{"num_hidden_layers": 8, "hidden_size": 448, "d_expert": 96, "d_shared_expert": 0, "normalize_top_k": true, "num_attention_heads": 7, "extras": ["capped logits"], "beta2": 0.98}
Below are experts of layer 2 (counted from 0) of a mixture-of-experts language model. Rows are named router (the router's row for the expert), up (a neuron's input weights, with its number) and show model dimensions 224-335. Each number is 500 + 25 x the weight over its row's rms, rounded and kept within 0 to 999. Numbers have three digits each.
After each expert's rows: a language model's description of what the expert responds to. This comes from a sample of Wikipedia text that the model never trained on.

# expert 40
router:423470467440479510457472511542544523522487512497521532531511495501479506501479465450506520495499508526501506486494479517451479467530541487510494531533481492448500483503513478483515481483523518476470474509516495519498476538487527518506491485535492552524507459513482493486502522497451487489487514509462526483542514474468481487497501564541
up0:503471503511464467480516482502516502507494534540511434498474464485492502483488481509504533507491476471548507539520533516497505535497485502454497476495492463480469511515507467495476529484525527529491470500455520526528491514485464489499525568489488492476454445505456520489482497493517511519532470514486495481511461462527547491485542501511
up1:507458500475502536476496512521533483502478493451491458505460498503515442480456518539475502471496524495468486522503513521563553517519505524534495502531499489480528514476475554528487510537506514516490501504517490502438517523487469484528501514540504515489494485546504477519458511515479501498502511502557530501525475511473475528517511501516
up2:466480491512491540498472510525537469518497488478490473517482531485492524488534471465492529515508473526506511544496512508464489502479524524484459490471456491484476484511543483572485468537472492503479512509523475473467484476508496525507496495519494469480485493522500512538397475484537482503482536521499529497547522512446497492489473489523
up3:447499527483507500504515481515534549532491517501490551490502441505476511505518476491484505525455500535484498561488520477529498487533535515479497545523543499506470538516519520499489542486533449496473488489490470478470491514475519505524529507513461506478469476504545527460490557483503504473540499490504507463464425487466474488513517530555
up4:504532477459536512470508488502520496515509463514512556539520533486512518507548500430517499497484543495500509533507504543461542480472486462476495520559492499534525482497515482532517502491527519497490492504480470499486491549545463526542468460508501530496527514483495495522497528487502514509472514551483505511525483512476468486513452507505
up5:451504507499496506503503540514509505494532481481540466488525462525506518517535533515535506509481487509491473510495530508516464492540505545503474541523468474480481491529498488466503487500520502521500525498519445519485514480454466506503501484495467520484555482553516487515493526502516507504538476505516471507508502484477476510477497513474
It responds to: Pipes, spaces and digits between numeric cells in statistics tables, such as win–loss records, percentages and decimals, like 13–9 | 18–4.

# expert 60
router:484531450509507497434491491470555520500501523491532543470523450501509489503456503521455478474476477508503467476491452470484475508513506508503524550527485491495525507522494451473478498498483539471479497489494490493491464513481525478483495506522520528480524473493454513461538559522484479502485495501484487454508537518509465473497503524523
up0:504496502479503505500532491533469488502522489493482524553507479473470488479450535529468482505502502499500492526515489512494485457464489506468503532544485488524496509502503492484431515550504478543460466451517514461477506488545494485540485516487542511508493532508469440526510510481490514480513521528499483507514502474473473496495507534548
up1:507499495491530488460543485516485489511498486493492478475511495463508498504473491493529522488481526467484509499488506455511491570521517536519497509520522469476506537466501530505467553512496473538497543494507476456481449482468546490513483446485527503497529486515471531478495504532473476455519513515488486473501491469491522510540531526523
up2:468517470500497470469505457524483450561520426465513506511463501482477502506520522483528524540462523484497537516475478530499479542488488487474503487510506494490477497464491542514537480464533506502496474453504498511535472522514494503527532477541495547505514481504502468488488480502497482502492524453471484459525517472481504494532489520483
up3:483512476497481519463483519538489516526471518497490547503492491513495502470558501503494495498492542572476517497467483514502518469454468507458494493469475472502515533487518530491508516495530504485511460545496504481540465518505523513512499478535470531497493492465472494486467492534504519440488498516463517486551518497510489460479514501508
up4:507506500450505457492477489507504472502494476486466480492478515463501499507423498486503501497517540485493502520552465532470461487459525479516525486534518537487441523522500499537501559510463522501511555508521544492551477489540476490472459498504504497529484531533532501548524481508494483501504530466480497511485517545504486503511508471509
up5:518525487504538521506479522502541545499480530511488510494460485490517447458521494484488489500479471516495509482513464467522529477516486482513463528481477507480508492483493517529505507511523516474459538502498506487471516460512509447461463509533436505478457531491488482503482473497509487494492558457500466495531502514496485512523525513505
It responds to: Colons after infobox field names like Founded:, Headquarters:, Allegiance:, and digits inside years such as 2006, 1947, 1998–99.

# expert 36
router:465468473517518488461500519516506493532501470469534505517454501492483495472528504481551455568475479529497538472505488477465477502475489516525509529507494489464497513497565509510500493505451533511507534490520475511504443523520529461504493514528510531511549491540493466505524515493488535462531508464525506514515529459494487497534478507503
up0:457494486502487467468543489498508449525524431448510524482488497474502514460514507489500567474500517513476494504516496470485489521505499483504501509488520533527507525538466531509518498515550530450477481483460449452521487491511540453496480547522500497540514483513507495540520528514514527476501469508502490505514504530497449507520505486512
up1:492528517468490527465513508481501510498501534496526517491538461510504540474513531519442516486536509490515476480455471485477508503524506466477505493518521532488477543526486483515413493530524502509536547489504505499493481528526482505448504485533495477496466505499480516480499496501485512469486513509500424488467494491530523487485443492518
up2:491437465512486513479537528460492474522484504521478502461510529538467532503509528544534504525507517511523482486528493505496504504514501514487513472501524473485466492486498488490509494529456506515508506481436505517483453503494523500513539531486484507517499497526470511489510531494488506468471475542479525481510524490501527521465480510478
up3:505454497467504521473542459514524505506535482510490534503511508485512536482501459507539498510526486476498509490483472532541475523497501530502488491501502536496556508465498539528512514470490513523482490523507473484530459514505514524481507476549520508527488509522523521482466503527482493536468519467485480509471481517489533463477510520517
up4:488498504492527490516495505508490509552507443472476512532495510524519454473434530481501487469451521537504497495519472550517496481515503503490479515565491526468521518482484490470465484541505485515442500438531517472512510535473470477493470486531490495533491510492491490510484531511542523487490530478487492518491524497515511519493506566478
up5:494486487507450477487485518475506511501486446451484533488511460469493466505504494531488522513488470521454501518515473492523471492508522506518521497497530523493524491498490488514495499543493509507529500481492497467490468517494449467517542533469506484519514512508552530531511515489505510492526486493525538493502484502471519517512515543488
It responds to: The infinitive or directional to, such as campaigns to spin, name to, plus paragraph breaks, == heading markers and list-item dashes before headings.

# expert 44
router:439499461492490526449499499498557503525539511501525508457526480480492464495515483474523506544479510500528510498502466447463476522455525465476507521514499510497514524498534450473497505499503535516528506459482489519492472561508519487472509506503491515497524509550483489512508492515514522522474469469482523464498526500541497464524527510496
up0:531499476494505492450472485454505506505516486503497485497522487541512501454507490490529472529485486517546482468451513532507495509507473515466468498490474505533513540456509501517464482510481523495491457546494506499509491542479513499534485527526507483513488474514449483517473511504481488503441513480490520470534474492493513456524520519508
up1:492524508469521551479581523538525474499517520520520539520500544485506519482481486479566516480467479468499556515518497545490487531491509530501491482471447527535518459461522515511513568546453508525526504514532531490511499437507532515544475502491508481508480492519480507527463525516535515509528510530477439527511490483472468496537522503481
up2:491480484528456513520490492473527466519502492511515500497548460484484460505486503429510504563477454548535494465502514472481479520507519480487522520495560451466461499506500499505479471466499535480482536499478517520543528527467536465481518497491500539463489511505511497529488470499517552516477503469470497467545508487518519498528468455531
up3:470490488499515472439465475493498513490478485490466503529502514523462515510495487488497482479476520475501522525514574518449511536505459520513463541470516517464506527514522483539478523509524461477511512490499470494466529508557484497531507526527465489531457481523530507543514518579520516527522510483428487453545487536485464485478486526563
up4:456514453535570485464467524519481497521542457527471444520497553495462540519522488479526497507502490507456548468492525503437482512484471529448509480511451497501509505517543475491479509531542530484501478520482491499503489484473471517498480512519478497459522516508466485499500509541526520472505507497476451507531559497497481507510480533479
up5:434513498494480526471515494465490479523494504508520546531542480467497480457470500468479522526509529511491496469526461463517499481528517490467513548481494511497508469505484513478484498464450496480512514476522507485522499573498487451493536501489524484503469487457519491494519474482493550457462490503514506481537469490515515527517508506480
It responds to: Final vowel or syllable pieces of foreign personal and place names, such as Palomin-o, Angel-o, Dumuz-i, Cal-o-ocan.

# expert 30
router:434474508482487477480494513512525493524491538462520568505521468487507513467512454486491518508519489492525494496531516511473461511510512498479508556531469501497466528523510499462519499492465519483500499504515520533473448513489518512511502506521498488491515494534475459482486505517474522488494538524508497468507527451461497503521498548532
up0:487504495516462497479544509482495486502476526482500505472478489461465466489480509481494529516502459504534539443501494470536445527507491476489536505506503526524470507529507500532543492500425564502487511458501537470537462547475463487482536479493489495511472509483478489507518474498536563540525479452465474469526495501512529511539541502519
up1:459503488483536503502523498514470485504477541503523499492494501504479466496506526481522508472439521519495485546506501501492504503555540451495496512492529500486494481497517480460502462494499481486509487508509534475448482492496500493494504511463515512511484496500503467512539525481529515474482517529463554445504504483509458466500491522508
up2:467467506504499498486518475493511511547495479510503465477530472524511501534541516523504552547483461506488499517497478504414470533503460487493509508507488477472476509492516477458494505466491506512535458459482475487524453551526453504500506522518507500501470470502472492494540520501463505497512492496493498471495517486488483486551497557503
up3:456475485476482464491507490555515501565523500491539538484481534465477481460496434465506467516503480515521519518493485545446516508478494524515497508494489510526460492525537497504478516472518489473460499521535510506481495502501501547503479512536494486525496519521513512511483517521502499519480543491437521486480478492471486485511473527507
up4:505502499497489495470526527524476493492506496505527514540567510491453527480477492500459493503495537503483496533508477508445524500497461496503477503544495506509507523520485464462463503531477509510464479520533475477503498523541516491483452524523487494477494482496537497506503526532483451492508499544472490548495570509468509512477479557488
up5:497490512535498487501544527504511490507523514469470510537477434453530508452476507467492478512506474560491510466536467516506518518473462490492528481485501483499488490527447499476521489482509530477474538485515531523499477518501522471471475492445476527449521479521484568501450497493472468525550513474482512517484485506496517535543508507518
It responds to: The word of after variety, series, number or battles, plus about, than and with, and pipes in sports stat tables.

# expert 2
router:445461462494486526433489482505529516489507493498499525504510497498503493506484486477493473496498499529507501491517523485488492511492499504494503543568472500467514521506503488468475527478537507537511496498463495474464470516543499502491520480512506461503552478540500498490477548496485509531479515521499491483517541445446517532469445529532
up0:554543471515550514472493492528483525503516511488494529500503495506506503464474549515500543537505513490553486477541463492504517501500466516532494486479501510479522509444516431495524501513482517523435480469475490507513475498535496501501478489512482531547499474489450501540493477557503482492496505499520501518507479506533476490498521500528
up1:484507471481452504495519504464529506563510464481498502509479485444500520503510467502529501517481511475482514495479511489504485519510458511464479504512515543496491479512514493480507506491506536538454526537521519520518509474518483490488565476516469511494477515518504512499508540452480494493513527508509462528502521472524480543528494524505
up2:481431518471494514495464493543521500543537465478486495489484476505508484495498464535472486481479484492494496497538543514532451538469476496477495495508522487481488529553482518492471500528526497503519520467522494497506485513542473453468502542489530447492470481525507464474498523517504518511518485532516484509497515482436527566496482524495
up3:505510521505505538490506492531477512516486508501497485540470468474479511519483507491459458500500529456483486451518545520481461492482475532500491500518462527503516510491511480522486488568536532485490489520506483508497497491557504536524455524499491472558486565512469485514463565501526533499491500505468514499460538522463494499498526533525
up4:475467465533464514443516512509507576514500475505528465471517517513485505521465492507497479514561455480512540489484539481524436484494519514490518501529507498517483509527534502520501522543518520525500522491446495483509506466487531504472495489501466533497472485542509506519525468510506506530495490492522473514523510527499490476490512506472
up5:486495481470536512504483529457520496516472510487508552486477494518488535529490481485512486437500480487517477480446500483484514530477509520495480501548492522489516522480524526544503484522454501522495526526514492527481480538493459501510523526528489538428451518482462461500517477488525523488549519465527500483510512460492500483535501525471
It responds to: Country, state, city and nationality words such as USA, California, Indian, plus month names, often in lists or table cells.

# expert 58
router:445509462488493502436503508498566526484488532482546551481502455517474482501517495477474484491484500526495476492487436504475505475481496489490493569493482496512509508554484485476510485474478524475488495498487500489529447518506510477491488487494509544461501483517476505472516522511517504500492490499481515479521530503491466478475473547526
up0:476475531458462495507475488470545513508478525475455514488480514466463462504487470498483485519531493545417469529503508471509445490513527540524512545514485525504485529526536506526505503515463493495505531499471521513533484483514442488537494527504508473475480443532476514488503496491465503484577506455469517483518513453480558549505520490576
up1:482498502466533483513524472487520516553558478486450467527487534537537476486527492490522500524499497503439469557497476477496482460478510523535458480519494477545494511456540491506519482513490530504530534545469521469521504467510529505540431505490524476489512535505451533499483523532519501466470549500489517527479479508521445485516504525481
up2:467483460487528489466543470470514511452488492545530477501497485469517479503502461476493545510480523516499533499491481503485500488479493500481462499467508500542508513508484533478516477507528484459517526486465510508537497494531454499495481482487501568469501482517507499476519482487497547461526455511516479516532484485523482542507553479494
up3:500485482517525489488496429525511450506503543457504540485488497492543500507513501483497498499455513566499478495488542488472508486469485478507469501500522440441493472512505486470466504462548495486519491530498478461492545481552487498504481520515444502498503497503474546486455484514467531510470514488517503447496515532502456474501517510535
up4:491503483471557498510496456507518504526520503531497502477496514497494485473485467498485491484490561512476526493487513479520512530527467467502511506518509495494501524447489469477467535494553484464493457466482479524468428515469529487516492511504493510531485503470468437498497550501475507502486512543512509467502461489504515496503488523495
up5:476501479494484492462508550509494517499511498482521537486478513483523501484504518507532463550498541500522477490535524504478502460462488525478501545512494456444534493521516504538511504489537502548518497505510515529486522488485529550514517496481498488532565539472478466468493505489533504487486482512539531531484486468546491456457463529486
It responds to: Colons ending infobox field labels such as Type:, Born:, Formation:, plus following spaces and digits in tables and lists.

# expert 0
router:491519472505529541452533475507526515506547467457501535498518478464489518541530475457513492506473477534508520531491506467496489481498482497509482506534507446496519527558499485502508525492510511465534489461507500501483455520511485485539494494504477550494504522572526500497495505483492491498472468494471538497504518442529506483506489530560
up0:504505493492532510513531493491506493542546511506479519480538470534472500500488518460491456487470547478501482506494531475501511464476517547455473500524459476527499534549509471520442493533496490484495498524463476519492458483468469561550503446514452508494526522523542475516503508499500489534507470537509473492513495494485528485478530501543
up1:474527487511485483495506557493535515509497481480522534563529558504515478493488519534500464497482539489481506495520545520531530487539464527558507511521470504482489527493487513517503505521501499518502507509498524493476496536503475529511525483518460490490486478497515482454496529512497472506487533498480528459479509534486487488493474568534
up2:485484469493521545514505459544505470518507464455471514529485495491497516465519515518484517556505494497494496502538522536486475521535490527484517505523562516506477489470508464484536493503470508469519518488506501477508436496492502484531497521500480509478480477521523519479491513522489464444535509465451550486474522483459483510469468517530
up3:506530474488479476490481471514482491454465462472515474509476502492487521524519486476472549511472523512497544539481505546494507543520551515495518496495523500508498478460512466506449509509447496512494491501537514504463501513512523482486472533473495487506484494495515482489467502518455490484525487536474484519519573498519512528558482510492
up4:496567502506492483491563481513513502503497468473538504527503475498515512489501543509476483543481508529470515490478516512508458458528512503502499514489470512553516480535491477485462511491530503476511510478488467529501486480454515493482457542484501499474495502564494503504473525493517531490502484492524484498550472485523482506520493486544
up5:484477500489512504465484483478467521508580462499487550504458492470521512485463500487489492493440531524550505496537509504488486504535523552525468515553495481556537516524489543536489446527500517514517486516512515503512475469489497544515515546516478499476461514483501489447478525511511492467480511456451484500523500453506491508529476513523
It responds to: Word pieces inside personal and place names, often East Asian or foreign, such as Mar-o, Y-uta, E-un-ice; also dashes.

# expert 62
router:487497454485512489419520534470529467483542493466517520487501500494501477507474497482529513501479495518503497512490462492469445514500460508515499514558514518466482489482499524473511492448475559485487491467486503508502496544483527526448521521553481553512491458542447528469522506479495510528497486457447489476527514489480492491490485508515
up0:492514493504467490527528557499493474471505501489528594532493504477504456503463536518469544489461498533479483467550493520510473489501483503525490511507528524502479496501513516482500483501455493496505488447458495495482490486462538506455531500507516481497468516502508471529522497500516478454472506487470529495509475479475512494492514505519
up1:496525492499484493469456539493516482495483470469538524500530509483489486490462514490471506491510487500472524515509508474544523528505462509508529523499504505504477461523525476491492532510475541541490474477499541480503530525480522477501523496543467516506508497493481510487476484493499473496515510474500508504503498438482522542534460477498
up2:464526448541489535512490501514489525519516483524507510481502500517510512477511525517470516520486481468531505539481499520487506519440477509446527510460475448495481553466514499502474489494516530492492506498508470469488458495457513483533525487521483533470508526473527539483479542534500550555489498555510458483504492467492491508456492520486
up3:488512452540516485506519530488537487474507504499514516505496510457489466529474507536484487532495512466532461531556511490512523494461465507502515498491527493482518500469512482543475510470480548474507480504484490530488511481496482468519522489499493512487467502512521522494526512483516505484477516477507524515458513470504473476508512454487
up4:505486477475509515493501537514489461453566455494507470535511492508468529540524466518555473461532514498456471512467498444479512444455465520501503512570501473519466526484499494502515475520502510472484528545471494500526521521523557497485472451510501510491528492497520474460524501487494505486473531468493545514460508530474472529510536516507
up5:516449439475483454465478499474500474517517527500490522490461507514495479521447506486512539491461534498519474472467518496489480535519473499522478521554499495497500528510521518511489460477492517530527543474481561501501499508494533496461550503527511484539498480524440499488494523511506487507506518469472484470500501497506527523538512550483
It responds to: Pipe characters and separators that open table rows or follow Charts headings, like | Chart, and semicolons in results lists.

# expert 23
router:481493456507499501421508471514516514482517518468531503538504511473502520543502505445518499490443497495511497496510501515502446522502473503488500506548520488487488504515482502472507501508483565467528522507485504543501467517506489520471549499524457593516527478510484506472509520494498503487513481480482507488482511457520474492482508522514
up0:470495527469523566471469498539510489485502539470543498495500492506536490522509502503518498558495530480485495502498496530510468442522519479523516533525492505486477475481500489434513500462513489489576473513500536497507474543454489517500487467483541483514563516472526455466494500497514458502512519492492559502547488478531509452508494525494
up1:490508457491487470488515490489572491514478470453515472503489509517455516495519480461455496531486478507466517518494490470494490505476492510520525479510526468496538511539503465509538475455507506488486497464511519507455478495483503512531509479512503509511524485521515516515535526478460483531538511513500500472490517506493564508528473539513
up2:495490467525464469487575495536499501528505508533494514506542500497485510483524474517498505576481501515547452533479495502499508502470521483482522524495452485467504508487488515474519541512508541485510520555474480487476480535517551483489525541552518477503459520478535499519511512519492525493463520531456509478508497509490498503495527520509
up3:485483480480499549473479490498499489495474510543478483449546476504487469494480532523493531505512517542520459495465553510504474452523448523536493522520474475487499509514461487499463520533530513536490487462452509501485538489511513510491453499530501523473526470524485475463522545506509463497520559452527515469500506500473453478495516495478
up4:461502510518480481488493500487527538486477499505503526539506547504498517458507485490507481542496477522482460475517492455532489551488517507486512545466439466503435515511511467520504528511452515476533519485509557550495475496469550475515496470512504499495498499534541529517496488552523508521527518512536454483523492435500513453488560505513
up5:481517507531512483490531514508511510549494461492483498536460461462553503442498515537466483507529527516543503464493490508474515483501489526507533481488523509501507504504506534548437527485487481479463494472544527448521482502484533516486514500534466480529482528472502500472552507478493528478501520460477495496479484477503473513542443535514
It responds to: Pipes and header words in sports and election tables and minor-planet lists, such as Result, Pts, GD, ±%, and row dividers.

# expert 11
router:451518444474533511459558487533528481497499502459493521493500457437483503480508471500531468520500510551509520488532492485514491529514495450503493555520483499502467502547506521497533512504521528508513467454495485499528505544551497446515502513531504527489483490548491521484491531485504520489476496527492478484503480508555492503548473539498
up0:489533518513530512519481490498495549439511547494506517459518493486494509504460523496555500540485483532456521516488478500492442555520528496525478523481495526509526524518500491443498460494531448493542440502533501497491516491512535517528473488524523510546498495504551467506476498484523548464482522504503509537488501523499547506498545483490
up1:505476476485534470524519468466560504496453524524535485511516496473474519522468508504497531475490488482478498470495496514489512505533515503504500544469464524532539508453498510480518497534467497519496488479490512480485493526491493480494494482482494524466489449524540547515478470485510533460524489515511488480528473450500526542501508541494
up2:500475469519509509461500520514535508457452523505499480519510494528527505525488477520542483512531478482530470502502511484459508515509485520474554479506507465497508507580512492515505487547508475496536481494524506493513509515506497522516520490490448487505507548574544492523483530538525513497528523529506468489521482493483496493511506496478
up3:500473486506493496469490482495508501517489494519480496534516499534499507504518500512461564513491481471478486467485457505483508539497482482477484508506531492474492483482509485479491474455504496590465513525446594486498499461536497468451456489501501539504513513484511509499531503503489492551478490513529455524517508506507498483517551499532
up4:501461510534472526511488495505516500492456520479483501491499497439518478460502517504509479494515539495481512491474508506471483513539492466474480480514493529497522531507506505519509524474463494515516491484485486511514503530490521442468502534502519482525538488569509527526466493490472502503448507484482523492445517485517516507580518511530
up5:475481528506475497517530491524505523521518517526501532492490465514507511450443491484457493475504515492501493469525475471516439480533539496500485458468483499527497469472501475527517486473487496516517502478520487524534469518484478465493515523527512485519537474487490497501548482533462513492476478517509508487539510511477488526461536532521
It responds to: Common English first names and other name starts in running prose, such as John, David, Robert, also sentence-initial She.

# expert 52
router:435527438505520487457531498513520533530508485477508539508485500481460529490534474479480498506503494519476490509486524486482512508487466465504476546534489506458482505517529525497505483500527515498516503539487468521511477530542484486516518515536503526481497471538506525475494566491491522515501515524446488480515516469483482498509488540533
up0:501523510532532523489519511499520525500521464488495490513471472495499481521443545488460520490478504539467513474525524490480515464495494516506525514519488469517502539525544488541497471522532483474478493496514495480488500526528501534500519465511487523498471503540515483495513528500538520497488510502496453495523511518485473534499501530525
up1:475541496493539510503478500465501501473517530493576483504505487486526499495492506480539516528482541503513512469526520497525515481521545531498502505503528493514532507532472501512550494476537484462467459519484542502500459475516491543481467484453512492503498497510489516495504505507483513444495513509493550510516549527453503502497505480501
up2:472545481486517529454511468561490488494502466518505528527507518455518508497541485503519468514507497505495520517537520528507492476508480502523484530526462474466509519506503491518470532521544520527529497462525472478511492501516554510520527516483474483518509501551476477457497566500507448498475525526489485445515495495496487495504488529518
up3:498469500491462537506505525519505505496495491494455520473501487480496481509535492504510481488556500504455510534483513530513494478495482477511488538509471513531504491512507534481480519479528518518527570521505483518488526506518533466544518519503535493499526528511470469523500529498493464519510497500499477535486469482533523507493472507484
up4:529452499523517462499487516516518493479510490528527494493505572547535465501502474522490540507527519501497483465485467477535489527520500504502491539530506457506522496528503514498512517466524495463506475521497482500469485516487556508496452482508512529535496476482471537487546492515504509457504504470524529455507471539453490530532517468530
up5:495538550447508506500503471535499468470494501501533534509479493507471463495553530495544463522519496493503485500463521507507499445529530506498494525513465488505538521481511510501526547457486519532484484487487516518494494539536506468534542475549523486501536491534475479481528483510520566514477465529502534518471474469514468531460515500477
It responds to: First words or pieces of place and personal names in lists and tables, such as Mount, Port, Santa, West, Park‑ersburg, plus coordinate symbols like °W.

# expert 17
router:423503455492525472439527500484510508545534484449512536504499481484535524454478518481560495567476513553536532474513487477502457502532511483472493541491499514487512497494499489492492507517510514474507517477500469484514436514473513493503502475528504561511493502562521512505507489549514547512504483503508472488493506478531490500493493532525
up0:459526475474471502457528494461562515510486476514519575508477469503519518461490481498514503544465571544511521507499483527530508491526522468487541515503517525502493485516506513462504524507495491470476483454488502443493515533491467511498436478510514542500530516530516535508550511471479488517513469554510475487508462484541481470528493505548
up1:490513484490511467522465446526495484472494527485599488528503468461508459471500514468449493447471508511492479492471542507482481510477470483484512518478508461518515507519504490494511511510487488527477481527530540535513491514476490459487512495507528495465468443493502474434510466511465529498501507494531516454537463479521490521504470524506
up2:458481514477480470461487470507508472568500495473521542526487457489557489486506506520560505540484485547558494463501471455525446491505520452502485513478485505477451519481524524497492498487499492480489526485523472474535454493473499530501448476526548530518537514565531535489481464517447482513491525497502516497507535490520477487470480539521
up3:482479500522507511479477465491516532535514478505539524502497520526532506455528513525544549538458504534492526463510527506488494502524496450482496507487470482502509520498491489497505495515490482490507513495497467490517474460485503534495492483505489525516547482552531484451511474521481505524520472514453434492483512467488474517506507532484
up4:470521493493466550465491461469538501527508502483505519517514545502490457496510498500528511514484511477525470525501538523509486486509519495523503497498487476562465485481525481528505513506497518500476466464489496539524480479508554490499492489579451528476539420521486498528510533506486478493506479537490488462514488514494530480512516510476
up5:498479499502498495518524507498514508546474483496476560479470520483523501510478458512505521536460493535466544512485489503520482508530497496528535505494501490505512520453449527480489493474469520497527541449505517496499493506496509448486505525493513526520500494528533495484536475505464539522527500465428471506482543496477483532522561549491
It responds to: Pipe separators mid-row in wikitext tables of results, rosters, filmographies and elections, plus semicolons closing list items like ");".

# expert 42
router:449512430511495504460543512483536536518530435484522489511490499487494493521493502462512546532468510504509500507510488498489489529519480508464516559511494468487484496501509484517507541527516546505484523453492488453518470501458538458465492485527460496500492485495482516543544499518536480491514516477473519462487475481479465463483518515546
up0:486521490529515486493500492515554493519524521498480492442495477537454512548496490444478443523454544477547489461470499491453517518503508496514470555506478476515502484466507492476518508498506493453490575513504518487509498497470526489499524492489502494471491503536486509512507490511517468500507520525438471479447456490474494495491538480501
up1:500492495501522508489490494476494519462522488520541505462541546492537454478509486501534486521447502536504498484484450525522551501453545502486567544526508497461489517576507421499484468530499508496476460535488506501508488528519470544460497498497542473463482480507522495519499502502491510509481477486506528505509482513499512505494484532478
up2:489526464471520526501457492479534490512493508495533507501523526519507519496475460499488488476477496523503486556461535502511507486478488492503472553503492494458488501496497530468507521504450514472506519479521565524463475487550473503455491501536534498473493466475527460510477496507521526481507532532487520495521494459513506546516458503492
up3:485488466532477505473485456483509514525483462527510499466449521511525502521511484459495500489516545520508514500488518530512481533518506494486480508511509500516525500445511483524490546477513511510508479487501486484479472498529487472464506530497528541538519456552488479500514514505475556530476533515513458501502509488499488499528508473472
up4:488451501500510501500531465497482504565535473495535481495499529497537505503497461487530499515499520512511538498461479525547514545505489497505481544497459508503517470453478513497501520531501494536509496505496536458475465513487469465479472498500472472555536489513482505484503485491552522505531521548427507485497488522508517464520493540502
up5:515489456484489497520530491505510519463546502473469520494518477508516481504490515467494516532477526531458508493502516459532491483536529477485520476489531545498461505503485500503456515507539491469509488482504444515514468493470463562492503480486499504474514481497502492520447518496478512495474494482548498542551519494516479495508443502519
It responds to: Main verbs right after a named person or he/she in biographies and reviews, such as announced, went, said, won, became.

# expert 47
router:424525435448506485450555507518548529517546527469555515519531478444488502513516465485513489493488493498504507498460465500501461526500501483518507508489539525493496508500544488468512508501461530516501457500562488440528475552507509499483532487532505536493498485515511482469491488518499502493467530464493546471527530483543531503488465523518
up0:478485472476563478459489502474503525547510460492493462524532489517534510517486494487479504490530487515576462505493473505519546428490507485475544524529498508526478498450526509498501500495495484527500484517502517473527491482541477478463477488478582433493432488463484540464546511491522497506518516483472460508544457471463520511482492528484
up1:506469437528480469529543502510499512456513466487538561506490483450531459523518482453479485545475482521492519486505467512526527486498492516512482463532505529504481545510509490509531488502496493475463508456469458524494467534504535482494541455522528557503492486502489521563523514479491502509542539499531521443482494496490510550564484505452
up2:512511469554549517494509501501501479503512466480515507480471517477488455522528459456469509534463486483495526506549525524482479529525496556507470513509541493524488482481484524517459478483518517498491480546490477504502511508543470472486550504487505496496552469498479519493515529503514536500490454494498515442506499508502476530499488488486
up3:514502526539529516483487529527462496496502526480501516485531487453489489518562490463499567476503524500559474477436495531470487518502504453498536517475514508530517458505504510498505497478476517475531466521509493541477468506493515514517460501512503505526484445479505464505566540554472517494516524467545493490489479496506515464513500493535
up4:508512509491506520481490495488531524502514477477475486492549533485472468513512557516494480504499517475505457498500512508463467495535510517496494516543456526535499474468489515484537487502509482501521520508520499476511487499514484490537498550483445499474497505546481499494460507516492522484479510507502490482483499472496526488531470483518
up5:501532488448500546491498491508506462504491504462477522471537535501499535461461509517506492514506526531522493472532521533501509490513508469490529507499498473500555517531556486488503514507508460460484505503522472473482496476560484549522491485520471510484486503490493512526517504501469506521511534506509530481470531527496481535479481521512
It responds to: Inner pieces of rare proper names and Latin species names, such as -ant- in atlantica, -io- in Gliozzi, -oven.

# expert 5
router:445538452496493486485517477492538533519537482459534521502504455532474498504477505473472509532494506495483528498477477469433486501493478497481491528547468526499484500466506457500499502517495548512485486482493468484470482517496504501461473469523468566468508488535489515505512548524496511468467528507452463466531485494505473454497495533516
up0:463488508519496494473520525490559476454497476511490543499512488492518458476504526474458457548474533518442483519496493530485530521496475526494495508473471508501511529490503512440504489521440487504467471467502457444492477500488489476511498477505492559475528483520502504483557467544522487533539508496536521474501517471526525498459486495512
up1:491503476499475487501541450513524522462481473461467556495476488509471550481509519507490497500486485493479543459510545478482485482493506527479422513527529494443500534543497515499497492479492518485518538520470492538503472481518464444519520516470525535483482483508516493475477537453505510506514449491470526504533532458516487504502488489514
up2:456510473532463526485539502483517523527532433520447512484466485485520486489529482504470463514490480524477515492451494545475483527471502516501452496495498478460512559478511527512512494557521514462480512475496463506512502515475500461497498537506527523471521529484496490475508524529481484519502507447493530497467527538493512492487486483463
up3:445506457511525536464520513471524533502485463487505491484485528524500513459465483498515523508527557529469492480473499508479518497521480494520516489515485516505506550508511491528485455593479514529483428494494473490491482530501462471477479472529477508501506476508493510512477569522528486511481520485510484421521527532501530474509513515486
up4:528507518488504521498493513530455520496552491506498497507510525477484464489536526554509530488478528507493496475502483516498468510548530472488496467521514495478516537507529467483490510505517498516455488497507496537510497497530491569506537481519543490508519536524478470478488548484497475504468500551511504511467465502480524513548495494542
up5:486515499536505504500508513511517522508458501462512533538495492510519513521489482469522460475490481522522507496495496467507536513503495497532482500511482500449528519512492435527516467504511503489483472534460481520448501483537492541499537514528469544464508487454524498520489544431540466532515473516468503504530503474462487501445485543499
It responds to: Closing quotation marks and parentheses after song or film titles in discography lists, plus dashes and music words like vocals, bass.